config.toml
activation = "swiglu"
lr_router = 0.000603
head_dim = 64
norm = "rmsnorm"
attn_scale = 0.125
beta2 = 0.95
Below are experts of layer 5 (counted from 0) of a mixture-of-experts language model. Rows are named router (the router's row for the expert), gate (a neuron's input weights, with its number), up (a neuron's input weights, with its number), down (a neuron's output weights, with its number) and show model dimensions 512-575. Each number is 128 + 32 x the weight over its row's rms, rounded and kept within 0 to 255. Numbers have three digits each.
After each expert's rows: a language model's description of what the expert responds to; "gets" lists some tokens that make up at least twice as much of what it gets as of all text. This comes from a sample of Wikipedia text that the model never trained on. Tokens count by the router's weight.

# expert 52
router:158166116136109134205123119109136085127163146160181161140132105121088139172118178086142152072184171133043190074106108107149136107145138083103153114166144087105125089095139156126145086128163129
gate0:097117111066124135121121151098161127123138132105154111114094143136149104130088127152138123135079149142198073240075120125154134167081093116137159110185122140160102095077176148156133156134090139
up0:162138133113057155153194188136130130134137184153149081091153050128134174132086133139068154173110134131108143131161102107044168097059142073113129145112155035140145096140135163147128183140118065
down0:157150174139114125172185166145194136123122181124127133179169118203122150164151087073105180122099144210130151137163169073176121154118075109132138071153132128085134118135053179151103158143109195
gate1:127183167066121168178122105098128110085120206094085117145127158112198101166130170185096142198184205142200118189157145100081137135097155130159085155153167128135101115113166107175102108126151137
up1:161115133172081095115148148103027145213152061071154102143159123133079121039087108109145092109093094113116090103058136082144059171153115118113148081120125152157189155147141142104138132140099116
down1:153116172170124089147141124093141088171129153174161097132138085148084134065110194136141132210149116148144144138121156143109144143138092132118104139150090158182126104134140111084136117184149144
gate2:123122090178198128112102115116131136083086152110143096110089149123119166122085091089162157141126135154089133177156103172169075112102097149086144149157122120150126128087091167083131143112110071
up2:122106108077157112096163135107129105073117126086149120064116188132116162114085157095151139145120130131147109173181167176165111112117110123105169111157103122128110127106153136121144092125112095
down2:116116147104140071142149186161153137147116090097117087133119174221135142129147119189144123114172059129115166110084075174114079146158085162069170112136149123111089146163179114094166142084104118
gate3:138061163148152151123125173099167108108156140125110072166105130090097163121144142107168093059098124139088102076154185090091149156089139077089087143177146155158100118112112168136081171153149164
up3:172119151149130078223116142142195157059121120091058129155134113163120120196088202130147146097145139071131091147142086137106174112154139149131146148165171107106133105191137085034087131212157168
down3:204161102071091108120106163159141098151158133110161161146107059085121137071128144139141135155101121149122180147144141155111127085087147096145134108118140118124158159115147166120128194112177104
Team schedule table cells. Pipes and team or name cells in college sports schedules and season records, near opponents and venues like at Virginia | Lambeth Field.
gets: " |", "|", " |\n", "===", ")", " State"

# expert 7
router:153155131105103125120141085096150101151132140163129094158098128119080172101110122183144114104170172191122081084177092173135108161123093152119117158167119111130162108094134150129198100113101113
gate0:119128130189098134170113065104144148172162137157119115071100172172141120132141113151148063140118126163061081129135182117131139170097061090135049150138102182167156138157111148130085146091102107
up0:143152132152092150146120126076102146200138101154095151060136133193174128058111088103120173149120153117135113116104163124126166137166148077145156142149136163148142143151096141167142092096172174
down0:135124124173121132113148121121133156127064106076139194182159133133100206125079064142171123154140135135088115167139186168128118162140088166160108181155133137162124097160120039160167086147100138
gate1:173148052178155060127111134116147110054104191097171042143153087107125106131119111132098200224085175093120083105137149151091083132074127131148129088114122091161117093120120131141100175134155063
up1:158117145078139136122113153138130080109131108177120146070116109144142089092148114112139078147071137152168150116073185136086190068102109151121152154142087121132127175055140135127091100141112102
down1:118138138131070097125180124118117103150144196132164083131130151125121080126142205114149158094098147114076103101091168114100142070166157156132122057162171118080172092146158092116117063114155091
gate2:140140161127131160147151145182137149123158145126167092092138110093070177091128129112114111144161108084189115114160131152127127105134079106055177137091141134174199144099202181144132123093157144
up2:095136150150095112172135140133187112163046093152114130150181143130144135112100163149168118155137141060136110085090136139111139154169155142120131181129165085155059167143111165155137152074084090
down2:116121158164141148180122096113156116125201102117094138149125135111104168128145147102171173119166093121125158115135126123106105169133141138111109123109082157145161035139128088104140150139142183
gate3:163132188135175128146117147061150138120104113163112140089172173082111186136170139072110129239134061152108157141111106155105110071120169083151106124120139123157123188124150091135101106185116076
up3:133103133109108152099110105181104142078074089116110169186164098115179122115065126094057151130155121129149175189134158129140123098117185143162128117195187165124038107121098144106135127085157153
down3:069118105198114165154117133111094136069088117138132109076139162045144112143080122146117119101147061170133190130186102158111120132123109096096130123140099160146102138093104100153114147111100127
Word-internal pieces. Pieces inside English words, mostly Latin-derived, right after an initial fragment, such as ric in Agriculture, ut in clean-cut, em in anti-semitic.
gets: "g", "c", "in", "n", "er", "ut"

# expert 26
router:128135098150128139180103100174105139115163076151153151116207104100143098100124130143161111108100088128139143062130100100163108098151157116158077116134141144133115098106121106128138150174197102
gate0:112102096209118110143087173137086197092179117131137136198122069130094106159181132088180133089131131130174108133126145144092178151116162161114098144074150146119151093153134140179122154126164099
up0:099077127172132157134085077094091153093193148135104111158133108139118116169137093104132113115109148194161141089134177184072166124104077133116084164149122126138168128184081089195094115117176125
down0:126190111129106068076134126121149122144169159148111120150123163121136081153123073142130101106121163141093097146141164173137094150117114109103141199132154100157092125131084162135150106118147183
gate1:083058133099114176076145180126117080166140134122105131182145158136179138109104155156107137125160179164203101173095123119124092157163103184061105115124131131161170141136123167100132122136135196
up1:144140119139129102094158097157125167102100157115140121080120178100094120136100099084146123047146116116070143044153172145106145093132113100198134127099123119124102114118118134159145121121139056
down1:108151107088146142146162142061124133156154126097151105091135088137183131090141123094122100144114084075133128105106156146117138134171148158145138154151108133138135112146147141168134102159067156
gate2:080164078112142108183147133133170122046079120103032137127131132144122114158147174135135147136123118128136065127165195114166185078149140133191067141155116084138138174118135101120161144128131169
up2:184185190057159163073114132115133163193201157126207146119069124077098124127022085125110126103122105143086145100062074112114121149122157105119197143128122143082101110108184172147137138129075080
down2:108141136148150107163144102123128171172134155152119136123162153106120095107176115108149150115097090168152127153052148126134161104141071123139057101124124118107098111115107126183149129158193107
gate3:130063081107164134126136158118124153068149151102140102167148120090068157164138131100148169083074143111100113138145175068080201129100150083177115200147157144117101084143073142106136104187142113
up3:170126121161133188140133085093175092174100082091123114097165129106134060081090131115124127158097182135142053153144131141110145159099172050077178164150131141146138128170173145168159067114094153
down3:171134140150136137094144110070057184147124099116095119149072122146139119149093145147147090094120144151025114094160150147198092124153084111140160161167165116136131119117121084130106120180111139
Headings and table separators. Title markers ending article headings (= Name =), pipes between table columns, and words opening biographies such as born, an, footballer.
gets: " |", " =\n\n", ":", "=", "-", "|"

# expert 14
router:105094195139117153126089110170077189061132089125165093109108143167132135057123179148121099092122143156160138118160122172100091102174140135127104133075079216131095169095159162157185110134123132
gate0:168102147146147095129096080132077081100138140133121159097103154127083126087107106132153099073112116121122157128136129130099156210092104119102089143123144089128180084175127082106087105087084171
up0:183082071094158104137138172151109126149143138131137093098130140101148127117151172174162104092118180180121165165092120123086135130093094131108098114085161136108083179101142063099108174148168100
down0:179134099136167079158173204123104119138119146193122162119154159116214082093135117159133107079122160150082165167144084144139111104101107087107119177095123081094159123169169132103157146144158057
gate1:187137161104142133099107100141174090108126148099132117122080170129139121187130145067124129139124177127096050105183164134158147162121087156121139169061124164102123117114118109135125162066191110
up1:094143127128182091105092079136192141138149130135063141152178157124109110146143173140154169158127118115148130159122114085135115115117160102133138136094150127095085110113133104107087115108108007
down1:115201098178111111118098099080142098137109086105102119048139171184125164079143103117118162120189123062109148220123074173169151112161108161080127053131112201134141160080142085088138085121184169
gate2:096090119100143149132129118104055117105110170130147075103113129102136120132163178105117180112065115116117216141149126062110133099104188099167120167160117097140112189065146070180102197114108155
up2:104123160110106154129163167072155123145087125142102105128127126145098163121173132157167104102140106161140053109131136093108132090070132146119107119179136114085179121112163062054085075152179163
down2:125107115113102143071108104095151224099152092130173169211126132086102159130096105077151153127171112136134110096117135129119043109138170151151109129158234171155156125147067140153091071117101152
gate3:193107108139121089097124151109103133087128151109148132117068119129108085134110089151177098100125131181080120108112114139140113165150188190063110106178145166104153121113076144123169122092159141
up3:094094148151129114079143212099124100061110139147145145169151108096215102164107158133170129134112124094050109146124136068130148065118151110077143204126069115117092149077149134091109174156100181
down3:085182147047121152095188169103133170096134100148139109126138081108125131105112101095108145132083157081165056066123125146175182146128129120139083162076133116079071161196109093156113086112101179
Name pieces and dates. Middle pieces of personal and foreign names (Dermot, Agnihotri) and parts of dates in tables, such as day numbers, dashes and slashes.
gets: "ot", "et", "T", "a", "o", "10"

# expert 32
router:104125102129133148202091134148160118143189121131140173105132072143140127179159189186143135064150144159102152142150122116189208100122108143133072121108131103133142088128150129122165186171185144
gate0:149118166127147167107100146114149193163164120101087154121168110105123095124121106046167122150122116164105109114119107111156106108134098106189181122183220121132095125110100116137146138112150093
up0:170126124098154128171114179098109193156125126115143072125117080128164115121069132138154093136135076130116150141095167085100142129099146124164133138165135096085106133181104123142072142125087159
down0:146151096098136095129068095181102107075083097107156113099114088124187120176136107154153149111146152174135139106150122216087162126147104143148114155117127137137054120083106138124161109109168099
gate1:108078135116121141058133145144120105134128170136156120123110123156100093155158095146114091089156163019109132179084093132055115135133161108133095144116190113162149126150119155164096138135129177
up1:080076111146116180115145164122095127151124110184151135173121137135151117139116091087133097101160108129137072087149052146145165130174119086132125190143153152099137112165139134127165118187080106
down1:079143112159152125163086168138160101160122138105107081146112114119084099123166075153145066143071144100108063131172105123146136127122134115201071161116150135134107142144182170110080104128138084
gate2:170170120078108118072148085115147095133149142145150169109119163077160165154145155129143116160061184105122121175176203102133180126141130158095080133112088113104133084060143141090127076210157152
up2:065185139123107149167165138133117157128133100142116167138099132191161164149100141160111127125166152185110155166107136154145162105108155157121171160124090174126180143154112115172131154164059091
down2:138153082148072105180098142131128110160190137146172181150143110084136128200119104145146092153132178177157106132142166129161147072137105120151161139094117185168126115131116141158113133139180174
gate3:182132133144089144099110120112160157138140114135179146160124100195108114135110154086119112102153150100115166158160143071082118152089127177124140138102142200121052162098118122138079206173172145
up3:127131069151179121086125161114184056118112118170109117033067179136115100179137128151112136094079136134093078124132120101130144182148104087138120183163143114137127108141097123112069134138081130
down3:161097106138123110190158111130147081173165104060129120120160098085157177155168152117113135131141101099130117175101074098048143078143086180178118177137119078085117125145098114117175136106101072
Athletics and sports tables. Pipes and first words of table cells in sports results (event names like 100 metres, Olympic, freestyle, bronze), plus the article the.
gets: " |", " the", " ", "|", "The", " The"

# expert 57
router:151195136159137101135105126152128116136168138114141111099070109120148180147090152145117106151157160068142162133125137113121119157089165142112119103108107203109160132085105145136128079156142118
gate0:134140135117186159166149131142103134186146158139115189162065118118075156120109117121198090178061148125186099112109091120133166142147145073123180151145136071204071209147121118126130044138124131
up0:105090162157126128111102064167140119104063150133124111123126155101112101154114140102129155108102093121124115113150139159159095157200170122162107153130163114097111141123183078133141143091122078
down0:142126205105142087110126103158081088110128177142140104106096151089131039121177150082151127133154171160120123132173159132138125129142168148121111106146139157115027167142101160200161101148100147
gate1:165084102129128118129043143070158115096149122147125123149057074105072175152157137091121143101158116141131129141094114131097174111129142080140111120105215154056130134196149167093107154216143093
up1:160119121191177100145033167130161044096120155110148105147109053097107191169141076065060157119178097159126136151088122128073090142106088109168110092101143140143127072143155185126135192149100057
down1:118128120115138103136158108109085177073150149128069122114182057161125136173147133141124137156156167116159115151135143139135124162147123104117117210098178145131093117088169131123106122126151101
gate2:114140150153124184072161145083161149162174098150111114129125133110195144161126092066129144143073145135207182166102176148072153160120073160093143126138146099178157081087143122128062189118185124
up2:125175159095111145123139120132131100132155122129093105207048156165072119140119105128118127129136104117119176115116144123151120119150057149145131133173136107103169156112124098063066168112134087
down2:190082178175094195128114079112159142115096132180169133168157165114134148108172121181070144128152076086161161136118092141101171073094135111111134100125160127131158125170123128125149157124153173
gate3:123109116122128087090037110167139112097105162113114099045065199111122139085126096132053145118043075118129139155152128139131122089126094154196087161132153096102117135166109100070135137082155068
up3:092178163179133150208110130103119179136178136134118093120107135115087107105097079119122210130145060111057144091131098102079125091195120131182080128105114132179097161159130122092134126120199136
down3:077107156122093106146163145127114136133125141187090077090144104065105144049152146059184159130096131069166126110154086069118129107155138064092089150147159128166149122179171105128157135115110100
Sentence connectors. Conjunctions, articles and discourse openers linking clauses, such as and, but, or, the, However, Additionally, Meanwhile, often after commas or semicolons.
gets: " and", " the", " The", " but", " or", " it"

# expert 50
router:131150187151110155124111155099146141144136082124181140168161104153130112118080147122178065164184069103125122125167088178109126128107130073092114161123128154125103164127155158116129115156125134
gate0:129164186152095142111136095107116085154134129138140082124114142173172151098112119100172072156104170117119112189151116144123149167093120105108169125145122111087106154183158154086123133147081170
up0:125115160099121170085123120093046116114092127144187073141108125130152176134133161091151063107096143139134133089150090115161088184111107137110139095079137088108090157153150067146103087122124172
down0:146119179139073166137140090152172122137031133165171097135101154140099165133079123115138103166094042104088138131139130118093151092103090103149103148086131133155083166136106155157123157179096133
gate1:145136101134096116179163129124127121141174146174089146131113175058101120125176201162119161144129098152135062133124168114098133146140164162151170098148083129109120141145103128082166136142163116
up1:115103063105163133132102168118132157153094147141146111095114148161191172105141139143132097111127149168170128163106168137121144122127097120158091103152133141145164150130120101157135131096056127
down1:149101154123135137125106137106143153090099163075133158110126067137096170177125104165140082163141114192103166108151088119063153064169108116119145166109099091138172162085111135140120158139146107
gate2:223119159193097166107068150152126087170105111085131095122146161121144116128130090170132180142135152118113134079117122145131102170121144141100118155121134152067155126169112165096146108119065119
up2:141088129109128105157119128116163082128144125174131103099053163107186146112155100105115154134021170125108067120089138127089144184112123108104128163129120115126103192194156131087140126105085129
down2:134115144185113104096104172135135128155079193143169077135107105131071188102052148095172075105105086102166241149128134122124175106142088105096124162083155152131087138137160133129150125156180097
gate3:136151141214167145122135085106135092083122210093057133129101139140178094160142048161161137157139135129112121113178130150103063152151210168077054132140127129117159120107143136095164110101113147
up3:080136078098168179163099151125114097130118111135158213146143147087162181140108130125102117098097119124155160188079115078102180098124134099115113117134163131130173129138069176093143133153083163
down3:156086114159096161066134145083120135103139082088120123100132119094073170119223113095163165159148150176095139228166139111122158152169143123138053090148141102108135093125102116122110126126131117
Numbers in standings and the. Signs, decimals and goal differences in league or results tables (+26, 26.36%), coordinates like °N, and the after prepositions.
gets: " the", ".", " |", " +", "′", " The"

# expert 48
router:116156140142146117124162159026095106171135185119117097164076178120168070126096111114177164159094125142142081118138116057134133122135140102153173149118127133152085148080114160101146114117115176
gate0:120144126149098107107208081154147158116126116099200131114089197188151138108128160083141125102135122155082139194156123183166081148133100149110096108119140144083100138141124130147127125121136177
up0:128086154176156121157166149104113073072105065103141125118130165108155120114127134156150159057107207096169145130108135090143036137107167131127094108149118121161099135139134079118124107141121160
down0:135146168207093117192061109127156095081110130167074107121136130104067120082097135130128143170120148161144139102195140121145116087133130142111120137126055198110117170133093134128163091123109170
gate1:125113136183147075116148170147106133147083090106119115149164106160168073124097135106136125061106127156129152106123088197114133104128107140141122098150129121135102127169137175116128174092146141
up1:129140156130128144180078169163135174087083157129132134099077141115130113152140123159130109092128173155138179131133158168078163116101116146145162154184109113175110149148138107118140108104115132
down1:134131117155148104077162105100134107102104118119142154124116167120131169125086108184145062101128140138182068093040087125124145160165116097094142114059188151136135089117151094102146116068134110
gate2:138106093102089118162123104102149123172134162148096114127158130125104139119158099180099143089083131103053139098102185224127097129163127083167148164057051085116097107092103085087082175142129134
up2:190134135169158165120161139126104173146106088120100096127080086111128145109143132077122151115190080149156118100111068137129156097065153136126111118195149141137121114092134143200120085106102123
down2:084154164050092149134159177132082149128121212154104090191129151121154074122113119103131114171126140148115132135144177078070128174118121141221157101144125117183156140117168152164101127129097152
gate3:148155139154102125096074095133134165143140070104124109080118126151132156055134180113099181160151092178186119104133167078118092115131115181070113123114121118134081081149140162143161078063059100
up3:168083109112136105105090062107130035088141169134079189102125190152111155142122138125141080135177148118174205149148113095152167082083009170153173146065120124134181127145159083094142124109154181
down3:136089130102115182102176144140190138128059052176112143130075094115144146125171142164178131152115087119124119147136101101195076093184209072158108144116105148089085128156169155146171113140108133
Time conjunctions, commas. Temporal words like since, until, later, after, before, and commas after years, plus pieces like after-w-ord, Over-w-atch.
gets: ",", "w", " after", " later", " time", " p"

# expert 51
router:133122200178152067092169129158069183192086111096113114159146136108131104156087096110127135125121072092143100144138132109103116119162087112147115161077101154095153158169089098151129081175132154
gate0:097083181156026079106131105169148122097079133081157107157127129121161106101143142132120143137109066123178108101146063153172153129093117157169148160163209150174094164123164070119178160167104129
up0:077123142181106078152109127165101152139139137130072157106140145134171167116186138163118119106154121156083138153179081142184115088099079103180150148134207171146101121139118081083135123114083137
down0:174177102165088155100133148159141177117129148119145143141082121179101117096082084157120062122121101142117097168157101097173133131118152132115116160186099089108103100139061146141086132097101134
gate1:106111137116150059104128081165084127136082098109172170046126106167124150149097122153105112117120111151073126109107097111131117150115078116098070138175191116145139160141071081116197141085098133
up1:157093106154124116093121181156122093151127178142037081095116058082173102147123137106137137125134115132128129161121062178111215116128158122157103148124120110156141087173156088148100091115148180
down1:087113143162123200182112093173179169172183125098134146137116077161150123121127115126152155082135109147134118141120073116122099170162054118169068161187144142115148151220153096141126074106124152
gate2:177092101097142114082172051133165061110133159125111158111087125080087193137120185090114168133093132140116128159156171120149122126075170129087159172123124099124100131126109127150078164167098061
up2:139084143097109101098139144139092080094136082122057126130035142130134154090134167106149165144120173112115108192097139143127184157089081133120114170093162106097142151122125119147134166176108123
down2:090102121124115139118126106125147122090126152094065116152189086136111127149171136114089116103087076133117080127105111138161110112072123150089123142106134164112083095125090097083097131084097089
gate3:169142117149127126125135091085098126088120149091155102172155137179153174170095119072067117092141164131137098111147093136190090147159091164214133102126109189068152114153173094116129080171183194
up3:151107105134117179180039081133141155117110104143149084138112146156146219153106168196069082093126180164206117117159169143116150116102141140126198068080125134099031078123156146126134116118178133
down3:130144149161121137173110113157118117129115121121158129136129125129089191096082097181144108200160130151209107135118181152116139131157170145159166129164046194042105109120182098094148076112084108
Clause-linking prepositions. Prepositions, particles and conjunctions after verbs, such as defeated by, at age 12, out of five, up to, until, while.
gets: " by", " to", " from", " out", " through", " after"

# expert 0
router:157082179174179094069128139142100159124139158099106100130126110105109100162152086145129126113145102136141069129081158088121129187114111141180141168101118138120176138173192100099173118115094166
gate0:125077125134129144148196163137166112107155087148181139085109101121051131093118173159128140176084156125139110167153123119084109150147112146117197178119110078155117118144123163170114156130103118
up0:095138150122162120088145109152100092134105188093135109125124159150202157088137129082127096079181121127100105092127138165100120120120142154155055081115160112139090137092141131108149103081117085
down0:132134139168119072117103143155169151157181113104098069140110124132142090152110076100131123129114117151134105110099111116125113071155155089137062141207160161142160069152147144104157133175156107
gate1:102119152130097103146121111179149136192113142178110144094087122121112112137129133082120116112109117142134128135128091128127122115168139179139138143101128079145127141185139165142085194106137119
up1:175099145107129068117145139151100166133111150162154090155138059187156130155150110047171143134112112123179085115073146107117160140167128125120127150083141128166143128189167146118125166161085096
down1:144125096139201141153119106024094136090082145084137144174159130156186158106142114132138146105121113134081140163112118118103138137069165126119144130145142140128102079155165152184142072104166161
gate2:119119186163132126123177141121147148109109158138070187080079064133105104155167131185080135118101142089143113110153183138153132136079120127194087079164124086153150120129036126119130145102087144
up2:104094208150101096111190130104132164176156131144158093114147088137148154101114090096170076138123137150118135148145101087145125142165139109084128038121123104164159119098115165198150127101146154
down2:129111148116160105152068095119092123124127110119091121142158171128134128107090128165153178092126208069133108119105140129079147161150157123114136103114124186089143117097109118069113096141069122
gate3:105086111123111100102089181140146158132093142107076096148099126134134138104162158114164165115069129163115112112162163184134161155181076111171150172131105097108028177164157078148119078100095120
up3:142099175181137171162132213169165121115111070124073060084121108173152112105096110122170152122153196130113167135138111145099097090145101151191086130150075167060114108157104129034193169121122114
down3:097192167138133115139132167167126129168123153206148113078153157150108118145179117118148151128121103158113121102109131092092180138138126120128122128128061121175097081168131089101161152175130115
Verb completions, prepositions. Verb stems and their final pieces in narrative prose, like postp-one, cataly-zes, joined, making, plus following prepositions with, to, by.
gets: " with", " to", " for", "ing", " by", "ed"

# expert 23
router:078121151111164124178103100089152118080202094179087178140102097113166118150161160171104126140167095088158117161102188096172170130066137082154141124135115158125135106101178124168108116164133154
gate0:060127103076112108111174106118150157168126103135083156141099082116117130107168195076119144141100095143167093148132160140143141128125080199107074118157157123127113122170164070143145108127145205
up0:114087076198141125175108094081081125095149150178154098231169104158094125098142122141107155098124132123117136125148092157072142133141147090145090134061103190131077109156144176114127103126106080
down0:126186159196136099150137150195096096132156131141129129148179118149127120158107100157122100187095119177165116105119132098106164125150161140135128075177077219104102136122137155125111091158091085
gate1:088086164196239198128125155121132200093108148144153125125159141166101145105024195119136163128179115139120134134109129144150116127106159088079131127103124177162089139162142122165075090065107126
up1:158141112117084099113156167135123126197133145150111078047103111114193130141207104096113093104150121154124132094149130120078127164155118176113085094190092128105155163155125067098198129113170140
down1:057135137106087123146071076098158077098064222168149159099111143125118164122118178146158073147136142142123181133112134103101145114110129179078157151137126141184180110158099136110116117173115157
gate2:113120146109107158124111127124107102149119137132135125119149065150111092065136127132087140099126119055135162089125100122173053060133137108180164092117119126151148156163116139156133149120105130
up2:181104122132119108080126188124066141126145094105173123100150119125186146132134101092108145095207173185160083143072072103143097138137164092156129145160101099136158101124135088140122141129107143
down2:085135137159089121113103189156180066181137072118135078094154109093153179131125127150148079137060161121127067110126094093179142082135159085125138104160117091138119114076106135138132124212123122
gate3:130169169146113107154080117097139099129130161117123118150149107097129171087115150139103179120154149136152200119167075150099113138136159201072110132133134185139071118123116172178092114162083163
up3:095125086148142162177086130138133177052120139083143134137128102121121101145120108098120164159129165179143133093108108119154054147109191072207155083158166102131070140126155117144116137211150093
down3:086087083157097051135094115109084124090116140131129133206132069177150104101160143115102146153156166115205065155137141155173097140107151167156116169111141117051110146186100080092141143126110147
Determiners and table headers. The words the, The, a and their, plus pipe separators between column headers in results tables, e.g. Method | Event, Round | Circuit.
gets: " the", " |", " The", "-", "The", ":"

# expert 1
router:121145169172155144136093163166130154129121125079130064052120148155129158135136107093065185212125105146138153149118126117132162106149163149074114074165120093091101136131157171149209110104066153
gate0:104116168160092092070078119173119104117138228173116155132112141166137138128122092057111129144102153118151171184083176216181151109088129174134146142123150127139122131060136169137163159120086136
up0:078088173167162067100061218137157084167101087109107152114157222176145147144132113078103117178087126103187119143103152207137099141100131137112174146132121108120092129069159112123140154078105165
down0:164133118208150119200064080118198096095115084068108139165159101096127198145154106139143130033084136153112121179133153096086104163131171134132185147110163106130118045089127140095158077142125137
gate1:101123102131137149151122160147128145167167117200148064119173130145155130124150162117129162123140118147079139157155196142031168206069074183090134115096125156108138133167142084178102190124152142
up1:113124140089106097135122147179133116161084072125150090115126171156143095114147172132099171143170158090101157112108182115119147138116123162094121101133179122131103124195138134164104130110147131
down1:145143093145138072149139154175103136122100159102078158128142129055092110122079057171081078062123121132085081174126141093179121116169220087135106180218081132167105152070043175119105094171157127
gate2:142133144112058117088119169159156159105133106150121145144208111132096135102101147147128096108135109141067093061156138141129158111101135154122168109106100104087109138073150087126095218152116037
up2:091121146103168158156181170083145183153124050101139128089162126105110112112150115133104101155133149125147142131124178144135084085173105180195074109156064134112129100094090082095127075080200168
down2:130093158123146126193115114089151176112125148134178155148128145079127108056130145095091169148159138118059146112098109151082138114184147145076103155130104103105171122139100106132132089098170099
gate3:115147157149157154101102098101086093125126100141154115136087118113136105169123134080108122124116116102160135100119136087122156122125099080162193122163190104129148137149122171098158168156151184
up3:157121161150140157111119149193103165112132078102151086096092090107130102148105104069081157137074140180133146118129150075135167130186096110100138170160116109123106153195146154084167165117112209
down3:103125103130153163064152157098184114089161072112170122135126072142078169124133144099147201164092076150180101053090083137222125106122145112111116119114168137155124081127106102121172159129129066
Commas in running text. Commas after words, numbers and closing brackets or quotes, in prose, lists, dates and tables, such as Murdos, and September 13, 1993.
gets: ",", "),", "\",", ".,", ")", ",\""

# expert 40
router:134132140149172095127139097161152143130046105078102118106045105176182188157162097134093144163124124128148106108153145135149162166107080138086094081130142171108155148157125129170119126138129076
gate0:139118128089133111146157074150111151112097096089152100148155100176144126130112140144158105127072097145154129085135151088106122129202066122138147102134144130127079148118122075124111061154133142
up0:168116167123140118132080138080126092142134126159099154089127119089121155107148128151105140152137168050143105135181155127077140114086183105161132150125130113115144077120081188088159163135140137
down0:147174152113137133130152166157128141089131141112077117114100113151132166067138121179130166056102135153155119112134148134079160188139128147144137172082116115167132125122066137112147148136178155
gate1:158073138151080086108045092126106153098090111145130164134068175140130125119135144178131162157100125197107163149107137146156131138096121090154169131116141126130124170119120110109125137113081129
up1:141103137137075086097094159142171140133071134142113107106080156141104119166167095237157143111124148040078149122077145083149144168110068123144179121144101117155129156137159097140138155061124119
down1:119139109122041154104066121130169063106098165153162101166148128123170175137089132125156191126105111150141192170146117083173203154140093151068135094123170173082122065092180126138137156115068137
gate2:113131141132131166125138079129150117164151124105130128121103186144116052191132116154114160148106099116118141099147132104164214130143055163133163108182128174124159170114116143123145118144125130
up2:180103190144091138100113126163130139088170159139128160146112148173131129165118096125086146121152165089130157080109115153086105112147126083104086165131054109140133162151105083082090156139114129
down2:126110179152167066140138118144127093090075166154136102150128155092103112138052179069101166078140087120157130110105117164113144158149138141117090110164054120095121092133146135129136159161105111
gate3:128185120209172156058145127169088185171133132128099079090119138138187155140053076124126169115130066109121152134107145120136154164099144087124151123135096145133164185108118115071115064128075088
up3:163091132159156071141061123148145124134083128129146123141064084111126170130055102130184162145085167046079185158118089134123178095109157069125175149113116131112116120072087115121151122159120123
down3:116124135066048110075107125094143154065135075169130171149207134135133112172085117175133164103182130141126184212127069084148174179099072151122127107072134178108140149102097159106114136143128163
List conjunctions and separators. Connectors between list items: and, or, as, commas, semicolons, dashes, and See in "See also" headings or v; t; e navboxes.
gets: " and", ";", ",", " as", "\n", " or"

# expert 9
router:169119124119169071149144147128187158142124101063089173063166112117116108145101153180132108103132096141131117159106160069175111102126136157134157105142119174098116091130147106070209131122131108
gate0:054149103123147141065139200134139147114150131116101164107099164128103150129184126134124128153158182060072133163162090112186107116102162106107129136151126156125131141143134079065142147118093130
up0:177135106084060090098085015145140129138133137170134103102170126079161148131106179166147092116121108163153127069131133151139156151152105108117037103170177157062121095143110131146131077162189153
down0:149125111093161139164124103152197143106117152149107166144177206167131087142086141151097145105176093133159138135123133126110175142098102145101124226146078141130125144105175089102156137162112188
gate1:136117139150113129112155159143069128111114111080186076160124168114096141088169140149122120189126179181108098152161123119161114176165149140169169086137118176102159153076133096114132096164129114
up1:170122100145126097112128100147119141141095128110154111108100151098095107137107100165097165146125138133149123136150148140070181120118157150050113094113086143075183203086149085128141158095139133
down1:139168133158114185093146156198115150163115187143196159158125114129112095122112105137136150103104106170116099132114174133068168119091131147112110120144127064150143124180148208092116120092098132
gate2:157106170090078088129191103170149108101124090109142141026153124128134091127202095164157071099159137082126096164060084138106157164170091126132104125089158097117094117126139119150153181163109161
up2:142153121114086165182215084102130117111127181118107079131099153146141086194122165166104139127177112154118144118032172168156141116047078158126111117122173239160150097151129151151136115177116139
down2:149157134105094129160155142102166087081152109145080172142087092121131110116135144136155058060122115080159119090146119173135125139065138128125162124127128100121146116119161127094145157191146151
gate3:142105153185093116149171160089073106137161136088148146179107165119125080186133130191084153137177070108161077078123107187076122179109149162158140141165111127122170134150104107170121097131128112
up3:161172085075130178104167116126137144090132126119128111109115139169137168114058202110149112129099159139088151129125136110150103135087131087143117081139056124078173137168067101151117158093110124
down3:129088115093125142164137128081113071088125092101124122144171137138101172136156151105123129100117140124146187182196096109091184140094149057101114142120156136153128118142123199148136095132188126
Career prepositions. Prepositions in biographical sentences about careers and offices, such as played college football at, representative from, Committee on, during.
gets: " in", " at", " of", " on", " to", " for"